Below are experts of layer 5 (counted from 0) of a mixture-of-experts language model. Rows are named router (the router's row for the expert), gate (a neuron's input weights, with its number), up (a neuron's input weights, with its number), down (a neuron's output weights, with its number) and show model dimensions 0-191. Each number is 128 + 32 x the weight over its row's rms, rounded and kept within 0 to 255. Numbers have three digits each.
Before each expert's rows: "raises" lists some tokens whose logits its average output raises strongly, later layers aside. This comes from a sample of Wikipedia text that the model never trained on.

# expert 103
raises: ".6", "us", "ion", ".7", "ce"
router:186144108170135129125192142153106159119171146124133119187090150123156123157225124209154125159119098108079132125173107131178123093202112110130104123157059126104113152119108076165126141134175095178137155120149132129174072121144156119183157132133128157098149131115166166146107122114147141090114120100122093162088106155171062125150131077143121208157155134176125120168145115149123082160147172067103142069140168116156097050086142151139135170140098078082080111105115123148151114168138164067088156133105100074107065098174150133146120095125099189117161085107130149175105089095124122126
gate0:143175126120119118064130085156095124131097189104145117122115091141171119077087191138103108132125116142109062142134137141156113161122133134189119087100115165130108197049117148116105181122118134127099103079115180115163147111180106113164105163138142123095112113105127101153150187123202127177103062139075115086135172110086211194080107133162126160094142101189157109154116094150097120116100195076089131113188098156114169118153129162123147049151146094169086122074137097137141099118115076112118121147141083164105133155064113130153091160078117092115114101127173077126173142135110122155
up0:154109121117127142135068138119137128160147094087095161079133077107148196152109114087137086077198165101119137172169128100122157140157156123090154135117128052169081131173044137164222079131139126073122175135146161101116154118093123137148106152111122184164149115104070106106127089146138093154105160174135151156120071077157098116114095156147170111125148101125130114050127093061124082158124160138139171137114183100112123147118106064114112152145116146129104123134152170098097123110055095138208092136060155072132085102195119116162152141162155146116093130092091132146137112131131083141
down0:122088132079123088143136160128082099141148080124150069140159113127102067115146129087159219131096151099169160156160112131118141101114099153070089121086117128135077169171111149112102149133140119146137188121145164115125170128116155179101163164169100156218096136082144106134155062081153109125139176184114144124159198142092056130130113132125105099150137093133116171146100140078092101135089106203158097187095067095109131121121096128115125152169095155057168179094106137137150178148132101135088097184132109155174124158100137092183137125116135142128053139136167125166169135078142161130

# expert 0
raises: "\n", "|", "===", "\n ", "====", "=="
router:161182117146116149118121105113120087110097129132118144121162174110112115124168133175135115143208078106153093101098130071112116162184087133141085100100091189180116147073173183107133163174150148190146128175165080183123111177142136136153148134183165079118101107110142172099159084117127101085087082096137131178104122148129116080163138070084151152146071135092157094170119160142104118186132098173142181120120103124181103155100128148133097192133071121164117129116113101115140166147142158150080098109190070179133112167129189180101120163122110153127166170082157148116080110125105105066
gate0:110131153183075117084093155148179115099134092124148125125139086118099138075138157141160096145125095151148138137107097117146163140188128180131180166097103135168109094139130089180188120159146102142182145145138144125167086116135117084165139149178141086154025094147148110110119161111127107104091099101127091123146143097131141090179206104112078167157114206148091102148203127090103080158082086135108135115138131151138096120062159178110147149089105108138110132138141075115088131104091110141121112145087150134095176087149157163040118081079129120178150180166197144124129102066153135150
up0:122184164095119176159160107113139105158088204129118090099133176107160119102154167128111110138145144089163091114134151092091070143097110080093111186130125119140065147142116149090130111089099095146069095195125166183154062170138106102099152095117138121158151143074133136167111148115084167151106118155177099155101120139156162141119116158107139114091086090129151157174047089217185118125130134130113060175115134112108176169166118067166144081113109173161126060101159162115139146160120128183113165138158094116164125158155157154129142165122143181166111087153152144075105168120142077146
down0:143147146122119157142134059126111102125234087084144153100108119098080147124062158115126098132121171152132134103141175124090085113111090127098124072159172193170180151172152102161148163168163055141144176081134126085179116095116098093164139177119128104107078037059123169114116146099140128108123156110072167073129098123104106103140119106177171049125166161103139133195130184127106098082112161091123121108146194120116058089156117115159136131095177099095133127137154127117100118139186162139133137137141168106157165091143105138157120132128147111155111134129161083146077112132154133092

# expert 3
raises: "a)", "ienc", "i)", "\","
router:152092133135137144156126128121084167159114081182074207154085202160112109102089178116109131145118089079114086079076098125103141195127159153123139134164184147199109097109182151158132112161106152094125159167104117127161107117134096166139053128126060139140204131155119121137072091188119080129125146129124109124146141180095117102086113118132090057155123121117100127118104110116141139174055128126094117148090129168125148181120154083092106169121108130172127132096111095164163096125161149126106160183135160089171089156165114109140121158165178134146081177173079172093162120168115117074
gate0:097101112116138081186152130175104189178094136203145137138095159141132110092089098108144132106090138149155129087136158172155136172141100091165081069170076126149142108140111130098069133103161105091060133122117191093108102210148108120121107152110114116140096136165133108178113086133061140103143182124136145149129138162160148140102123101071119124106127117185165166193162140053154107045146095104116116127167126103098152145133180180132123122141167118109144141106132078179187131128132116101140137080080105119156168155109070097199182119107086150043157134108133112128096133102140133084
up0:130141118159153134090105096073161103117149171147091090122138084103105123142101139087122108184138114098126166099094106046158175176160104140085128184086125139138161118141079139138129071136161170112146141197146158120158121107103160120169148078138134186136140105131150089109090122104130133163118093123132109184156126105109152120120179172133133115090145088148097045212121110149088113112091131122102090133107112196108132095158083042145208113123074125152151102123091150112103179124168092124165142170118164056110158098133172103101131122130193153128068098177130178101122063165158131134
down0:113127129095032148181091131115136214074140100117117147140134142094149134105143145124102142117143141078140079152088098182080146184143145155084149136084129125102121189147133078111232192149103088093109172133107149142107135101116180127177182112136134134171108111146073115148112187118088165076123132149124094179130143128120169125124166128135105124102197150145102113175149084098144167132143097151141173116118149102165140156123174117163160126086111130136141137214079083081111171129136175161082103153108133148189147123151072136161157117128095093094168091093133075170095161158136115104

# expert 112
raises: "iz", "ical", "y"
router:171081094104152087089186132157134124095113158112120137163157056113147161173126109115102182122117116187110117162155172147172110141122091123108101105138142096097141074184092073112081143099187084096169107103125090104098082138065146129121074093159142143082164124085107117136073110120158147156210137156133093148109196072174145172146152093150103117091139156176118100097166080169095159071116149178147165106159128132132163080112145129089137113085054120067138111124077146170168140156132117060175124148152115107123117116139078119155135109137093103140148139124155205150111086092142134121
gate0:067158136133091153134198164125150149093116103063106109125145202119195145074111091083161155160139109153097137118135126124097157164087093079181165077129146118077106081187121080198122142124160125138103153122146117108122117156124161151145088144089114135133117100073132133151095122089139112115120151140156124132134220076170084132191148136082152085127138128156124128139130141143092094083169145191133175175124165170122091188085117196119150090090095079107140096113168194090106087150181100133131170155153099114108125168113133163175105149115105156181144124127188107146146154150172098099
up0:154158123092068140118141120111182092110156175041097114102138173151133104121132139145124178219095117171109136093090135155147173110087065123201147108095146125085150119120104099172148111102153108149115151151114105121133070129144079149158117123117154146120146070076141160157153157145171153096096124139139151159091221083119113088119186105161130076171138108108139138080136130138139147105122136197180123128155183089120129204097172166103174068146094104116143169087134126121088134107132160113136171170185111156088109160154152185187065155160133100126138088086124121129139159140144083125
down0:132099143133098101140163116127143133093126151101125111062178185088126146058167106121086134157104113154135111157157091123179142139202123146113102080184117097116094131190151118151071143072144171107100099181102101111130142121054072071164127091133103122123150147111152119089072129137170101153125098109140087177183114112183163116072113170122134140115102118073074107117134097154109168129188179186079111140136104192148125193086126098136110145074157134101169125156090147140146103116204143087197066139144166093121099107120106120151092096136081121137185101099135164109144113139155116150